Experts of a small language model.
Size: 8 layers, width 384, vocabulary 16384, 242M parameters.
Experts: 48 experts in each of 7 layers, 864 squared ReLU neurons an expert.
Training: 2752M tokens, 10499 steps.
Below are experts of layer 3 (counted from 0) of a mixture-of-experts language model. Rows are named router (the router's row for the expert), up (a neuron's input weights, with its number) and show model dimensions 192-383. Each number is 500 + 40 x the weight over its row's rms, rounded and kept within 0 to 999. Numbers have three digits each.
After each expert's rows: a language model's description of what the expert responds to; "comes after" lists some tokens at least twice as common just before its tokens as in all text. This comes from a sample of Wikipedia text that the model never trained on. Tokens count by the router's weight.

# expert 26
router:503523501498557460477493474554511521509550535550438522540570534561479535454500481570525550444524499553535542514535512488467558454438546489493459577514552449475460512498524531550536551455445451485465514411551522512534514513527500453440495545535512460610486518471426404507483544550528518478540494505522527488463448568469535488504463474473559466518490528446458429538426495454548566471473499550493472451551501559492476491543533530480420496566562545521477525444490491474457455498443468525523435462466515481453485470565497470452471433479507495499513436455569532442479476577551556524
up0:513486421512486517405490499516494503556502490481490485561485472509472510563439503474534552502520474450543450415501476499456546474493575472495494493522591531530470517590572539521542537445441487539509519506519480460537467469506532483437544576614459518468455531511492471526495482429498502501520467534488529493570465515505477556473456477487471528502530530510509483548433465452504540536552472498457525480465469505493480444456484544521519503486556428524542558492434511523496453511437470516480521505455481507430460497500539441499498479583504471481460468484488517506506527531513527553
up1:534494527583584445418501438531469543494516528518502544483582518474510587493535520531542487452529505453530500536548550464447482497455545517451511516564517487393465530466464509503477471549481605452491553556541507448483520556437480476488494477501466509497538500467447510567490559456452428519530529529497391520494472525477405400512469500522598494524464469456465475506476446557474533528511491558500532468487500434581489450511454435433474472514498570532418466488434514557432460452525462518494555520520542573497419523515497500402507505552493451484532480451455500511547525520446491475
What it handles: Line breaks in infoboxes and tables, sentence-initial he, He, his, and digits inside decimal coordinates like 116.428°E.
comes after: " |", ":", " that", ".", "°N", ";"

# expert 6
router:539485574508570394429489481533536513528577531558466581569551507556496538473494517574532537416496535528543545539560559483444549454434542481467471522463518461491517499502542525545559575483426458511471536446520571513522497512527516439458455525535542486549502542495444397517527550527549496482550505495535511475465485503461490450461450508475527439470460544483461437556425493466495553461457543547481455452604508551541501507504529532467430463545514547547510511505498530481513462501416495499526457452471496492491451506519527482508523447463490485482554449497561531458524447568540578527
up0:463457466500491539533555490484514555516501528545476458550452503528502545436492487534538538474488538537532513502565465553465546435388468474457401483452508459472469425525468491541486500476521533499490564466549459485558506486479518471527496525567418457535412549451503511474508502551417489438535498476519524470507538474460526500473510436482553476544452550444506547511464538505603531474487552437446520425571536495479491476591556474538496469532463520479487513482545460505469542452511462534548454493535464514465453451525476498483482407512534450492518523443524571414498491561551542505
up1:464471507474496509514476552512477482480570490569498488541463474560454480537504538536516465484516447500429490578455498520540515510474442512475455489493493509439522437492472576541551468470469486515558608512601556421512453470604547460475507531499541537509518508441481474472520542522491495489470456534509438478551498507496530491510518450527538509475556598512479529559522488441537526528511489539471488429541488481526509536524489490445521487569444514575513570582511482553437498480465469479467476497491510453438499505510489396528523512536540512457455553489531534482581494482530515492
What it handles: Numbers in football league table cells (goals, points) and score/date lists like 3–1;, plus mid-sentence words like a, of, voyage.
comes after: " |", " at", " on", " to", " in", " (aged"

# expert 0
router:507462513522571478472470448510520524526530508535434559512530491492496496485424525501522522465494549556538484462540514516503485506462512477500461498534534486428424472485423576503574581450429549488412538448548517500494515550506495469478506544578431480507430507499487492497443485589519517527562457515559499494529494530472538475493530436506565457556492536531487496518486456455532563443535496521466455471544524563487433466521508523533498502572549549480500450483529464512494532517499492527518459514453497493458489457497524478415495480534528455447503451458549528480530560494519509560
up0:504511506482514483521556517531511525560504462482525503480470548470420467488455419522589516486548490507543527554480533472502553473484536451532496462535513461530459517549501533512513400471501507431455457559529468454557536572565511401510541543444463538503480537519392479489474584535456508479451467576567518478466561518492522545512426517514471506459451516470534538455442470487576510513484481494542500483594524498422499492544494493509423472566433508486437445507497544532500490525452501480483431467475548449559473468447533504417464482470472502501498475483447478540414520520559476519
up1:490529475498472563547448486541493482558529570525521455559472452443494461469493492506559553509525433472460476508458505538550485500486472495381511436471533487422544457513562565553461520496481543560480558570561491424524538557575522489457493499470483493412491488455409537467515491439488537526527502521475571520442504573494525565445529455392498498540526513505517533501441463516511465485459518553509404507526525495450564563509543505510500477486514453504420538501561524524531508519491507518524416541463485503488483512450513471505480546532474499536475502517512510504533511551495443543
What it handles: Word-initial pieces right after an opening quote or parenthesis, such as "S, "H, (w, plus adverb endings like -ly, -ically, -ately.
comes after: " (", " \"", "/", " '", "-", " ["

# expert 8
router:548493533492544464472475499568528527530591517556438527565533527552471525451443473598539518440490509551546535533521506535478540447430520500475447594534560517513453503531535532546542552464391468506504511442555502429530498486544498468457512539496543470576448515492445488507545576525535515493536488509495495472455465518463556464513428474488531465526510528487463481503444515491557571473501498520503425463577510513522462491522532522506399517563513537522455478430461544460460491482399519522521445486470519508480477508522545485463474440464505510500536477405566556431486468564549565528
up0:526507590486493487550435494465459526480485492453522542544463466473570521415508555490493495518505482507536540511531588487504458565519506491444439461480501517492431510459487473491497510594508547491525456587491439475463530493478541563509424543461454452570435547587451497489507468480482486453542407488465525536502489470479433499530501482533507490507526584558511516521569456425489510498451510482523462513520589466505461550493514523532433469516439471520476518443498487555539506537503489552481492484525489495448504556491473558399529507529463509550565509461441547554476491464484507478
up1:476504541537547522423525509551513575527547536498485517496499523494474466485478469529577527545528548570465490490518540552536545457466568468532482565504485507449508497512579500513502528502446477549484497433467551526457521578545492483461461533567415491526453530463464488464447528565463514507574424555517495507513500551465559517462498412437516434523467541426398492526500493494545507456545525487410450496504514486472468488522492490489482390489498507463494516444520474492525534446487437525531459534470510467479506434491495490483481512530454491471514461474464558531554474516518552530
What it handles: Line breaks ending list items and table rows, and the word line or Line in railway and tram tables, as in Jubilee line.
comes after: " |", ")", ";", "u", " TV", "i"

# expert 15
router:478492473480561462456517524500516491535532552576439521541537533562500525457495504531482604477451468494472526503560501506460551421399495429499510567523521448423483431502535531578561559477497463530493581484542497497561466494535470505528537540509505508471476512534475480492490512503510527509525483505589491465524441578445557481443450475474522432487459533444488519534459464500507543476515477616455508465543505576492461491523478511478499510459561571538581453535468496444472445472447512545490526452466499494513467415580538494476500484452530454496534460481535588493547481505543484573
up0:494466507466487503545532487424466541456502454461513503466482472521507569509508533573516515470482525509514522462539497540510518413448490571499484427454533554452441472470512502428532406460498524531516544495582521485491491494515432485506495524492535505446561469447540427495493487512469483500534442555468566595519487537419486516545459466525553514454521468461511502560502489502456515512477466473448477470604503498501572504495497455521461454510453465472550486483568518481524450486453486491457496494509476537506400543486542466501521493528529453505564510511447466504519478538508531513
up1:464493559515483475437471499485545581520493501486450512547479515509504496520490559514584447539448472477469471580514481538535504500494548476536448547492545490497422562512435549436463497509509437514417510425531485480483482533514481463433499592445480479475501487470517500561427475444515440543433458485516455487472543432556628483449488486518535545464540453608503507475540542461494519519497514522493475478509561523511415392549494479506517496543459571532440464575583479514497514530434395419557435476524594456505541455451575498494432555548475442513563485532496526469557439522474514524
What it handles: Office titles like Chief, Head, chairman, Board, and inner fragments of British and other place or surnames, such as Bur-well, War-min-ster.
comes after: " Ch", " Bur", " Bar", " Che", " the", " Wh"

# expert 25
router:455542491528589443480450463575526562508515479500475565496507534536510489461482464518548565401504511622489518496534498522495556459475583459489434499497546472496447496498555520527522512460419455536448541490524534472546551588494493469457465585521502508497445490504445486493482547557521435510540471582490562475525445488508551473519418465503524457504529584435472518507478459436520578474467553468515461468580537580472463501511518523513431445540545535478514513461536525487505500461401459538492466475461478490402457485542540495434486497553521450490514471459549499471542505549546499576
up0:481466553517450481526588469499555484549462524494481501469552479450504480452453503531540514535493495577506567536530534540506525552494578492505475476496431491501465509451445566525504552511460437456519578552507504475472624471522496475501549511548563516504406455442518536492452576537547483524536552497512504505475537511469576507558481494509492493467489503504472516521483471496564486552486462488511452437440494518473433447510511556511447497529416523529528472467517534541490458465484447461504505457428481433468530485541457423447455479596529487497524523520447470488475547525546566550
up1:489523522518567496475481530500511558481452503462495423462492461421430500506496434587542519537520499520569456552561466500533464523483467483471576503538477426500486463535462431477523480606553478465517569540565567458551470507522463466512577441515525517507567555490472462480484481454512514522516509353496528536553480499448542555554440418504525516490541473532526561449509523556483475505488552598457541495537488493476485483470493544486495526550461510512496484456468490465475488503495467493515380521603599468445441495558471514493544545557459487522454504506425516466513547504518513498
What it handles: Articles, prepositions and adjectives in mathematical, scientific and technical writing, such as of, the, as, clinical, dimensional.
comes after: " of", " in", " is", " to", " on", " for"

# expert 19
router:550458455515564473495469450533526549502476471531406525595545537496482544486413472532549534497483522529570554479591506529434471499367562477510472515498548470462524498462503575523524514494484554512461553428593552498518522540522465507471483546517577472502441531485511532501462588474554487485493466526542551468515493497418521462455451465468489447558457573471505461493490458444535558475462540526470472400536548500517523461523521542529445481530524526497415477458491491504504475489490477533510520500478473464466505418518552457468444524554589472536528484461552575469523474497528550496
up0:466523503498544468474514388586554449490490569502456556605548412450530545459507470512592444561506546506625460543539564454455447531489522563532497536475500508490470474465495519538515511518471554502510503547446553498512462525577548412494503466533482516495603493473506501549495509470513526408433486476490457514462561514523546563466529519481525492530433543505502553482481541463457441528539518533426463440570536501562455473570507502486498489556563491540474492513477589442499559450435516468466567536543460481517424476567585474496485457514543554472563555479504521524477432434460557511
up1:451515522430539472503570579514534396512532551537491481504561562537490488492506444588495582451470445499474450465556414527486537428421517552493510463454513500503489551558513530542550495510522475523569459472465501506522486490521492489494488505469546489514497494474426463508548473487489550435592568523541441522465446465472471496439484443546475447545484477487483491502499520510567513487456588533528458571532510502504496441496519487543464476449540507539504497452522504496507486418516461476481477494445537504497505520547459358467481504456547456483593498507515448515538558499473417462
What it handles: Opening words of article leads and short descriptions: born after name or pronunciation, is/was, nationality like American, death dates, footballer.
comes after: "=", "\n", " (born", "American", " was", " is"

# expert 12
router:493505533496558462505502478556511512501541542544434510526592545554466546460488472556519562447539501558548558500548492509486549458439532504516472573515542483481470480517535537555537543448447458507462497413550520503548519506516484459438484545518527461594481551434411413527501545570553522475524482493514491490451442583472536494485477475460544452524479528443460421527434500466526558462457505524506477459528516569491463484538549515506437493560533517521476521447499495486460467521471460532523451473470531491445498485569520452458458426459505496487533437454549530468475471561536551509
up0:458477480500487486485529498553504489497415535536534525506514498557509500550547505540571541513497482494524505475495467535515516504483491481459555462548517528483476461574621521517539464507586449483465498516531484501542489549479460493474563491508480477513535586388535488558502543566487540517549469532460521504556485514479528541472461539526538508591441501444479565503507531531485503567464527565474517476466562546519424458498467590554580493489580549467475511466553468560422441521437531554518503497415556516460484421551486463511477423446508492458507487502514516492434380486519423503
up1:472536547532558526483477486504526513490503488572458514558529427519596483474443496535508512452524563556511537445566522560477550424428575459499445531435544499426499531486532538593557540504487509458497549462544509492515539545527372510473493520489477463517471544560540564440484555580501476509530458574548563455509498497452504495461420512469545523547460529444465495586476458497480519466419543538468494458509529549513511498544519453525515448487522501454434474497574537537499556487403514571532483445493470461441464449521553447431497511567564434511505465425544523465560487502482559560
What it handles: Numbers in sports statistics tables such as batting averages and strikeouts, plus years and first-name or initial pieces like Tom, R, K.
comes after: " |", "|", " in", " 0;", " Died:", " had"

# expert 37
router:484467557499611468461494473515518510503526556529424517509582519540461546450498533580557545419478579560540532500533501493512586498441536476464476499491512451449497463483519507570549492489473487479486497429522582554534518517536496451478429556517517466511501511481470469466525533557525486492508476469553520513483485532483515507485500494471571469540465519464461464541467492472504554468475565546475438460538535572485484521538501584478436510551549553532506510458550502523441482477457514524509444488463549483470447431576493498470394443494475467485542429485530520441544460486545526552
up0:499495488484515467426487536503542528543520424499489540524538461438500497550439563543595486551469536524465492454535579525449484508491525470586527464401597467513453476504601559458499520516493494437454537542544511532482560485597519555497541461514497537538596498565533482429468520492511451532533461505615471459456501478475576454505499478559487438534461520488478545526482489508487457498449540534499482507513520437517523539478613497478487438486561500510521497559464514522477494530466486539480536458487490504467445497484527543495482501535501491519537546523562511498591504527433538467
up1:479478467507496412448457484628478501559466459534554590504497505576533470490510534494491484513595490498504497478533504540534522493520469512445503495465488466415539497496492506445511574485456489460415508454489580503500536474478512493498522495528435509471564490490538493535472581553478462434496529500454494389467508454432452492485519535488526534533483575470478542524423415539468510500520525398511529519537475471407431435493584539536504589515438433434545570420517524519530531509463513470458468518485485506529488539449501429458485497491528489566481500509484471498435524519505467471
What it handles: Nouns naming clubs, teams, institutions and places, often after the, in sports and news text, such as FC, Rovers, season, team, University.
comes after: " the", " The", "The", " his", " a", " United"

# expert 43
router:449454545470567508426516473549466501495570523547462484495538533437515494488485448537555558431508527514459523484519461537419530450394520481492453552553532418422455556487501498484539504514466516540440530419551491478518511559584427501443440519506526422511492507464478516456440516523529515423539442505508555460441446536486522456465534406473546477561486487461462511589496512531551540446530502536485473454526569546510443458545520553541515478542526578507477519528509465511489466487463475483508476537511517457498444496560539505445460501506498445459493498479531524476571527537523547570
up0:588473501471458512452462391477516454521521536480494470491393547506504525508418523510486507528556540481612538468518559512509575487531598475455532478544565514542447432486492530546428482460570509416454499481467457545487466467547475391469476477517447499464464474521478450607456449515506456480555506472486535541531526476456545504569468483548523521446527512508451492427450491483462523500552450439429478501595472548480575505511497474424473515500519519512508462483561523481510447526474428513507469526524446437479483533421482519486523499498487507484507506528485536523519502527492507512
up1:533520535458523556538538524491588474532481596540486527490520480509511491468498507556513501499503472432511533453510457495487506454464528478530516470531549490501454467521624579532566481466540526530542454527469520468501430504539517437517487430543449559581509495477448507520451483516497411551490544593564401553503469507462448509594509546480488457505474491452439485487516426536495495524516518541466494503559543510511417514583473555467442547505521519471493535423469558488443529538487540502464490480451510518533466500485538464483549468466513483536452476481462459542409540538591539494
What it handles: Continuation pieces of names and words starting with S, Sh or H, such as S-is-ler, S-ino, Sha-urya, H-eather.
comes after: " S", " s", "S", " Sh", " H", " (S"

# expert 45
router:557464516512560514483511484503478506512485522545450540543572572454504568491447499539543535487493500514506533509534454530496490471332540510514475584548500510500494464535558477515560507449477513521456500467537518493546534534562449526476495544497546503530511477448451470483503512557523523510536449499512524510451460512457528484445479453447487452544432526453467512570517491530516490467486567495506497462492537499506479494545522541483517475498508490462474478529466572466510528526509509562520465526447555528449436480597538496519451511490511445479522466489489540456524467539509546589
up0:513555493545523490486421482526551496568489450485515544470486486529534475503537500582534490514523418509492492465516490460511454481436501481417561423450531523570420550514481444557503506433493516510488509477493541484465494521553564507477513471494550505394469416446552460512491541531544505500506462515509518530545492511491494491504504449590481444550494538521503484550425507462551554541476485459417471451465516458416419470501523487539520466497576456516481555502463544502409486524470523490485415493464529537490495504475580496427444528569531513430525537483524463504463528566507581498
up1:485529483504438405432479495514534507493515412481507540471464529515420480522517451496492521452479533524506484482439504511445504495517526491622469597526531470557438576451534502553444473497513481535493480487518531448497545408515494530494452486543533445517451589546515508512528521507518457455543563527440442444515532491528516457469515464553496456567498479460514524495492520515525501531559491431520452531442601515587539519543563484505492483494451552493435561499501462497475472495444485432442469513545466473487504496560513446515473479468491485517500540500478580423488480453475477484
What it handles: Word pieces after an initial G, K, V, J or H in foreign personal and place names in lists and tables, such as G-ark-o, Dh-ak-a.
comes after: " G", " K", " V", "G", " J", " Ar"

# expert 27
router:496514502505548458489520474559499530501560535544438516524577547581480541465501464563528551456522490551543546518539519493458551449440543507486469569515544459473486498490527537553522557460439458493443517401543523500547517525511483448444479558529507461585481537464444421509470533531546507482522495502524506493463439585470535502482471483462545470526475535436465421534435496462535561447462502538496483456532512565490486464536546524483421487565556548518465514422491498482481446533449460520509441468467527472460486466572504495453462425477521487511534422448557544459480478561546556523
up0:484543496525515400418514488491533527515477538499458460560483569449471523534524369570446401495420453488573492487585417534437485515487490489418525563509574551490491508486488514480515542508538522520533586436572476441495452475509492537532491443518493530452490511449489508547492509479529527516487443524532512519505505516522521447515545466520529529480456501533507510552466521523581507521547507515532487466475513520542506568513479507494508481469452495478503499448527513463504507374432507511551566467361485496486443499535495513517394520521488474518592542477426502507499471451489469492
up1:507449494548511486513448498541495556534588519564418486489472503452498450506464476523572548448515501546551508483521481564464502501417484489505422493557498455510488452543456506443542477457479532501493579436540594509538563511506481510491526542528456447516480485470478522467490496506504497484561480593574538487523497539421498507493500434440546437510442542440467505525494464491537574522561539544476492436588488454459547479553531497474404528496519595528487536521561526447487474427507444525494501523448457476480399482473528483479510535547511482503526482470537573543497523551497472616
What it handles: Years and numbers after from, in or table bars, like 1940, 2009, 1926, plus closing parentheses and quote-paren endings.
comes after: " |", " in", "|", " from", " (19", ":"

# expert 47
router:483506535526531451466454450545551557536512516507457503565566479513507545430486482509562563472489498519536551467519528568439526476407517512464454496519501439427503467555520553570518567481487518495481504462522535502518546507536480477445491500557488441548484494477481454507501571513554512456530467525510546464509481513430516453495505451459562480550438524503466464531492505472552506501467552540470460450518535555516461449541550512513457504563528531495480489462552515468464507461456453513521454479438543483493464478514519483460459452535548473463510458459547568450507472535549546537
up0:450451511462571475486507541476502448499510519506513562510477551491530458443447535534577553464513549477440449536580555480479514446488451460549481552491504454437424578524461460510487471437503552536489501498563545544459452553518495545548487483464402548437450539475458465495490544592534536461579489465546492543507477483501509466489540473517545505467559561448573500477500440455503515475521455484463496513498505488546505466447455421467534454516487507488521510456480550511460506523462495534481532543469522443423483516502547510508548544492526454447551471541482500544544473510466513536
up1:475488480512475446575518469501484439505574540543462488587564565526451459467471472495541521424422473536543526469475524534460505478506497525528470492487480511567428428519546520521463564466501531543454467478535544504495494482555512498535514560462514450521439550493484547514468453580553489504545531474514519461510480492469515478486443500492554439497488628489487533505464427502519520490422438478445487474607460483512442412504464528418469507448514578518477533544518460521476438523526479475529463530436477540432510508533543498458495563508500432441470482421498520456563437440438540555
What it handles: Line-break tokens, especially right after section headings like ==Political career== or at the end of paragraphs.
comes after: "\n", ".", " ==", "===", "==", " ==="

# expert 44
router:482472574500578518492501421501480506510497545527442500545493499489509545491496482545492538449504523560558489521531499520477545477387503429476510479497570530465484468512502503543560539483461507507487531449516538487547513508506451521477507554544509443511473542517508437477454536571529457447557463528519470496567507507429494431415473518462513479499508493465481496576478457489598584452474507521498433497526543533571505451535484479535428490518518511471497456524496539429522482473532484494501456486483469539494448491499511464517500519521510494453547486497504521455535488492526575577
up0:457484453499485403434534483474453495496478545496516433459566552524460484514511505472532488488383470508537498507521545494534521503545460466478470508491522556404499621484493589428542490450497547561453476484498484478577532558470496553425531526542488474497463507501499562492501513503484438494543481476505548462423465435475497435447472475442462443505480516517482466537479487530504534491482497496517489492509517481453511494510512506454551499513425441559457633473457504516481495452516504552578455482512565533448483511512502546499496401460475509568465413518464476488557489523517480495
up1:593541528463523461511481536394495478457522542481491531546497467507423539458529589502517479506459510517467421486551563497499482490467551550508455546476559468485521511443524542503511571456515476475537489510445472487623447514475540561449476516502445508486482487513484506477593525515521540547508535484551533487496482514431515534445464486588483513488479452493469525579539501515565537448410588596502470450441508530494551556551482528561437515464504527432496465512537561442431550516491429583517485472493497484427520486482494458485468515536558481528448519543541472440537481493539502472
What it handles: Short mid-word pieces, frequently after m or M, such as m-aw-ashi, m-ating, m-ock-ery, b-ott-le.
comes after: " M", " m", " t", "M", "m", " T"

# expert 28
router:493478533479496480486457498502555514576505524520365533574555528528509525481441453529515527474465504569508565475516508516449539455468533476515446515519567483500449494559514530541557513457450525545473533478530523513561525523533489463463507582526496489509496535474497442526476590539549538490530471535521555460489509483486532492466445483430580455558481583453472479514436473453536499474469512545479447451564556555503486487576538498495422439547553511519484474483541511466440507453478455542520483486442556459453461509494534476479494451520585464465539445491505536425542468521542558584
up0:467502460584555528535473441571474494497509541545495534527522495510467465407527520517549496472502501499529539465513597461496478511416532461545529470564507408492503505423492530557582549480478489459472532428600483454504493555527468495454512516479503535562421554522422417453542485489460453475576419494513457469449421512520543533483501474478563518543515537486472431503530501487578565499469511488451448476461515509485466527464484528501444468491530567461426485447431494487484489432409475497492510540442570535457488420571484455429465457551520459528492493519522566422549527522474543550
up1:510470545494490499447532520527471523461496544458517472516559485546474501559522536509507606503492453453506494508530524594416499503513482520449497493513531505467481549482499459456552525586533499502490474531476503494592565529472561521470511490483597478515464418508509545462510485455483550501464466462512559470492510541510501503437542540511469372491427434473540512526429471557513493455530532521538536487538508427569495477519483546463518517511437509446475488605522549482522427553451536474560518479435516501557535504556458517477444462540527482467514509511489531504488372489509497509
What it handles: Hyphen bullets and pipes at the start of a line, and newline-plus-indent tokens before goal-scorer lines in football match reports.
comes after: "\n", "\n ", "\n   ", "'", " Regiment", " Rovers"

# expert 18
router:550482549478561496562505444524484602556488533545456567545483518484482478473485482498528526449490506543562561508575471538516461412440549465447470537513468506469476455496552538542559527446450504565495568452559555459537533561502527465502493523576475505489486523487446533446485543570534521459502456527496516467526509508494556470475417454489541452497405551483505520521471509469536612483530457482480479458530512545506441447538468484491455491533521537531504532479516498540498506460442488488482473431476471500455459493541564442440529491547511453502544486411505547467493435519503497562
up0:515522505518604516515491479521515507525540460527458499510507561527525526507512494457475430505551511568434434553468497571466449501464531516496497530469556518530504556503598594502517560529490532454472513497556518489425437505503496484499475398449521431538523508531568516575465485521450507477476514498485575575465483524507457516453471511508497435527508530524548554581476533453483471437512517503495551400516551402482521494561526506459511571507481451437556508397486545452487451452481500509438538519549521488487499472548477505523493444487436493491547542600499510492457522508453504536
up1:494508514531510443303530542496491556467434511502482421512543530500448496467504572500503506533454449502470497519553472485509477567481529505453517500465574437515488523482422420518591460471452548508539474533528542457451528577534553489549509472438525544511536489497492466549503564464547528513458477463481497516521543546499499525512521553494483465460421551513468547503465464507463475535561564548541516446496473495528525494472470501474521443540491505559519481495504546451515591433449559497476535566502486458594423507527559568510459530576539487525572559480647571529520508477493526491
What it handles: Words in place descriptions and census data: compass directions, km, mi), about, located, area, population density.
comes after: " the", " is", " a", " was", " population", " km"

# expert 34
router:500452516480618442505462458563544540542519523577486555565573499513469559459466480566561564490509502566527532460538504566432528446458533496509479537485548503485493505537554572555592506478452478532448548439543541506519549529572482480454522554538520486547458519496467485499470523558550536464546473513523551495474435513466514500438461462461515472526430565431481447584446454465517578456476522498463439461559545541484471488506525538509446474581527524513476506454515522487478480488459499516501470475466505451479460472544522455461467451538547454489524456454551553449519442516523518595
up0:476483523409439500559495534510537432485530487491519501556498529538486510518494505525502501498454475482491504562522558481428571492512518541487460483507505578505519562466481499516562574512454531497577494530498484463510537536483552535455523544476506520481470477511491425479512502510487537519414440503561479474410436514482514481485632567522563445468472474475516461450496571437482576539487499520452481540457460531449520560498521570521389558639562525473479490567523475451450481507449495515518501486514461478518511597479432496498574514483509576504507472511421496485488521483502488519
up1:498498550576517567509544458406464521531497517494500513473464513564494541493461498466441468492481521517493485456573574472471542487494571445475519549540435514558481441515488482577453539467552544505440485496507532469527588569520515557532492510502466460456393519488474475494560582511471549437504498480518501532507435503458516524479442534472489522526478471468492420498548421519504503413511461522486472480493460531580485516552477483516527515477485447504495465476458492519433516513500467522523456475436515500475519484435553527459445529468485459461558458499528507476524527495475466492
What it handles: The, the, This, These, His starting noun phrases, especially sentence-initial after a period or line break: The film, The population.
comes after: ".", "\n", " of", "s.", " that", " and"

# expert 16
router:498442501506548476472505457521491516589552552498464533531492469506513535427420534518548545453521499522523536510534524499474472444400497469511460548500499485513519511538519525534528567473512488518481548461573545425550476515513455533472521536505432490505467482513502442510485525545544562525574493489529509481471496495461549493465521407480533498560492509418436456537477466500534568444456554552507451444518527501522444482548500550471457432441539469522503538561579519505466519445487549504499519492448527481466486451539527525464493476547486453460515506487529520470474485513541578526
up0:464412481548504495439479525533490494531465565546487495470557445477504555465487543492568551545428488571487539443488500520538498510484486519580501522535485508476489591545502473509478525506472538499565542441502501533540437445475490509438533479513473464525477493459490489459461460557508455572533554474523472467550505450463450478469541487525550460553463540528495481508487533541501561484527591479419530520425526521481444515508475542487550511512540510473494571549490502471515471491517493535500485516492541518459509469488461524495508522483507479477520514534449467443557426476470448534
up1:478559481550504426480493502436519533561564541488523562557461540489530546502457491479517496483531558474494490583525485525418534516479462492515453507464469489437523509481525478546540549396560508477483474485515485503516567489460530470449517485488454490488502461515489574543442571487438545464505440481555463427531486513459497467488471494503540550512447507532537432514509507563507506537503481452417438552468516491503542451564489498554556447558452528509481482447541536546483469564494506574429528536559468460446481545584486493471460560538516485545542446538547491470537516497567537475
What it handles: Word pieces right after a capital P or O that starts a name or word, as in P-ima County, Holly P-ond, P-orter.
comes after: " P", " p", " O", "P", " U", " (P"

# expert 5
router:495447513496608467454492433527543537519496506540441527528505529550538503477485474550489516434449500533520513475578509571495523439459523470470468489493535462494449456489552535541538553498466530506487533422507525519511533514530490451476488508496521416477460499476447501520497584542533471535573495493525527467481429535426539471476486491430624452550477487427457471519474465475549539493479560527461445511533523528501518487528526511490460478550525587499483488481543530456498520478440453527543456479465494478472487454517531458457459498525541504468556483481572519496532469611557515579
up0:489516510486499514458515466519584469497498461531526474520562462527444498470499543494475495534481496499547487477489504523433549460487536451494511554551562500451508512547503466474542554499414506491432478483490544543527540476536508463446510475645514515498396472500485470546508550451525489481493557493563473527519470503502462538492505472506471492451502534515451479501543561562502489462538566488434541518507515485477528486521541554529570434582542583525477568372489494486499516484560490429486522567511507488471491536566503472499543492467499473421515434513451521506442533537550485467
up1:464554500515539547548449459492558414482505575530453432531462537454421507510430510533518525414467475507490464436572487454476588511494431550455470489436508380501528472491504528512527437489446476455509473412508528516546560559534503550468471523435522499456407534566427454524473516462500498450514531469510523559527434497444584476517438520474503506446526502506509503506543502439480509503551497520455465514470477587474457582528503516513465467526435523527539448463499526479505479528545518565483536534478469472468508506495546539506467530513425501516463498505471448493433465454509495460
What it handles: Main verbs right after a person as subject in life narratives and plot summaries, such as was, served, became, joined, went.
comes after: " he", " to", " He", " she", " and", " who"

# expert 13
router:516427539531592472517496477504539565530498511548398530492551521554486482511453476550582577410483537526516527499484497503496534465395505509516512505506510523498506483505563504498554486502467491467457501446543557574559507548547494516458432552530514503482460500485464487469469565572526510513453442454556514456504486520496492475491517507491607477555437517426473547547457508491514581461515577523486502456546524521505480520522498532420467488505529494518498527531530535481477439469455511533500489473469518511510474418541476513459458476532543469467533509476521538463545454489548505630
up0:417518426570512544399456490478468482554474476459520545521471551540444517512498552497499584469514489504506468483463543547476546519521495517465494499489589570516480509472470500531431552511509457583457533553490532464549499544501489443434458489469483527535533471483493533558501501543519498508486448432534406428492519593502475494552479494473492486442489519530556443504434406528510512477468587532565483480496496528527514472517513550472484494442607425462387476525513563553515507455530509566578450522495489530479541455516517435500501504478604467461610536472505558512448535499558544518
up1:539529476478517527517534494494497492542502481474509526532543495545525475501562504532480478473503460549396529523513413492412426471516536363535532498555536499509534399462505506435553436527393493502565502550484560481544463475457485484473563519508530460520492453533470512548521507434553446451500499493504492513407485519516502481479510526522468479464488497592567451497505509521501517563485505478465460490478485507499486518478564507531505462497449481554502528468502496596467509450400546464479529524463449518456510557475541478570505471539509510482531519537539477532504445488558522481
What it handles: Sports nouns in athlete bios and results tables, such as title, loan, contract, touchdown, TKO, weight classes, free agency.
comes after: " |", " a", " first", " his", " place,", "-yard"

# expert 23
router:517480579532617457532468437552542556546538521530415558497508476479492511472440461561546538440494541601518528462520510527489501488425567488485456518531530515467499497533566537523502474445469514477475456464550540510489547522549456489485485522493443400497495522486471461543503555486531488541483451506516537448505490486491513504516484416493581437577486530477418475558440518475518560442464569442463475452569557508504521503530544534497465489510487529497473548492564555470518469459477447592492511484471542527428428457525507494413507472551506489490564519477513549473501501524521535589
up0:532533472568501449502574436456461521503545624445442493479491494500444507440461554580454547410511530537507445499468489426514534481477544515495523478484498490477523546523421471489492477389448527503529497446462514507516422559534552444481410495449501530529507481464502512471504484547515532539468513587581528519546445530499444471506516526485567507510505544455503535517480449471465534523505463528518506450504461560541546573436454520476440502509554616476450453436496526505505496414533513557508442511496507466486432458598559536522489446534534393441483513451542490487527433487587541477
up1:511461490548463477467499498504547432494524504539471529461485551535522481502457421625501455478481544461468489510518552538508527415444521596538440540454495408571522549521539475488508496498461492486461499461472534485521419471471497514445487519497491522507480481496501533502492561513581503481537509560555495466446493516527650431451455441461537559523487420529522485466462426469553549538475501499448472488530478480606494543621527540531521595537516514518488509503430496505480503459500467571444542486537508487423480454490516522449498495461484467482540500493549631492550487529535488537
What it handles: Words in reception, awards, chart and election-results sections, such as Nominated, received, praised, %, Total, Won, Best.
comes after: "|", " |", " was", " Total", " Best", " chart"